From a checkpoint of a small mixture-of-experts model trained on Wikipedia: 12 layers, 24 experts in each of 12 layers.
Below are experts of layer 2 (counted from 0) of a mixture-of-experts language model. Rows are named router (the router's row for the expert) and show model dimensions 80-119. Each number is 128 + 24 x the weight over its row's rms, rounded and kept within 0 to 255. Numbers have three digits each.
After each expert's rows: "comes after" lists some tokens at least twice as common just before its tokens as in all text. This comes from a sample of Wikipedia text that the model never trained on. Tokens count by the router's weight.

# expert 8
router:165132122138081132140126118142136074120108121173129121120171124149155127108146151078177137144118135094168165106150159135
comes after: "s", "5", "4", "3", "6", "7"

# expert 13
router:105095145118125158097136129113135139100137124077142146129140154153133115141099128162153159127130105106127146138129142107
comes after: "\n", " |", ".", ")", "==", " ="

# expert 16
router:155100164139179171131129165112136102120170130175129127119123133126136100154116136110107114125108163148149115147118102092
comes after: " ", " the", " re", " a", " \"", " Re"

# expert 5
router:128144126101049170121141148145144114107118128084166096144141089137167122118117135116112112099109080134115128147138130145
comes after: "1", "w", "0", "n", "\"", " /"

# expert 18
router:166075117143161096148127161130137115142117141136124120154125140132106103123127160101114119090134111096137135125114116157
comes after: " |", " the", ",", ":", " of", " in"

# expert 7
router:143157104120106103091124119125133170151108152137140132117089124118107150146131164139109063088137172113091150142138123127
comes after: " the", " a", " re", " to", " and", " his"

# expert 15
router:118091146126134146097110137130122119051126105150136107140169164188105158098082158146158188131120133152110137062119125177
comes after: ")", "0", "3", "4", "6", "5"

# expert 11
router:114151125108124144059124157129135084168119143122060124109162148163126115147150095117083159133104111179167145111140133141
comes after: "s", "2", "ro", "ra", "0", "re"

# expert 21
router:183124125121110124136129115080174161104134068081103111132174091105158153140089127167115146119105113139098127135120139179
comes after: "1", "9", " ", "2", "8", "–"

# expert 9
router:111102127095081197079107132108154131109115106086149096135183122094152172140126114129124160121102096128098142134147152161
comes after: "-", "|", " Born", " Total", " Genus", " Website"

# expert 22
router:151116092125156148107074117112150114135146077155169135148164107158098118128143111110123130154132146100096136132160142106
comes after: "\n", " (", " \"", "-", "|", "°"

# expert 17
router:112087148083157160150131106109125107100120105166107121088105138178158088131135138085139119130138185141132121119133088119
comes after: " the", " to", " and", " a", " was", " is"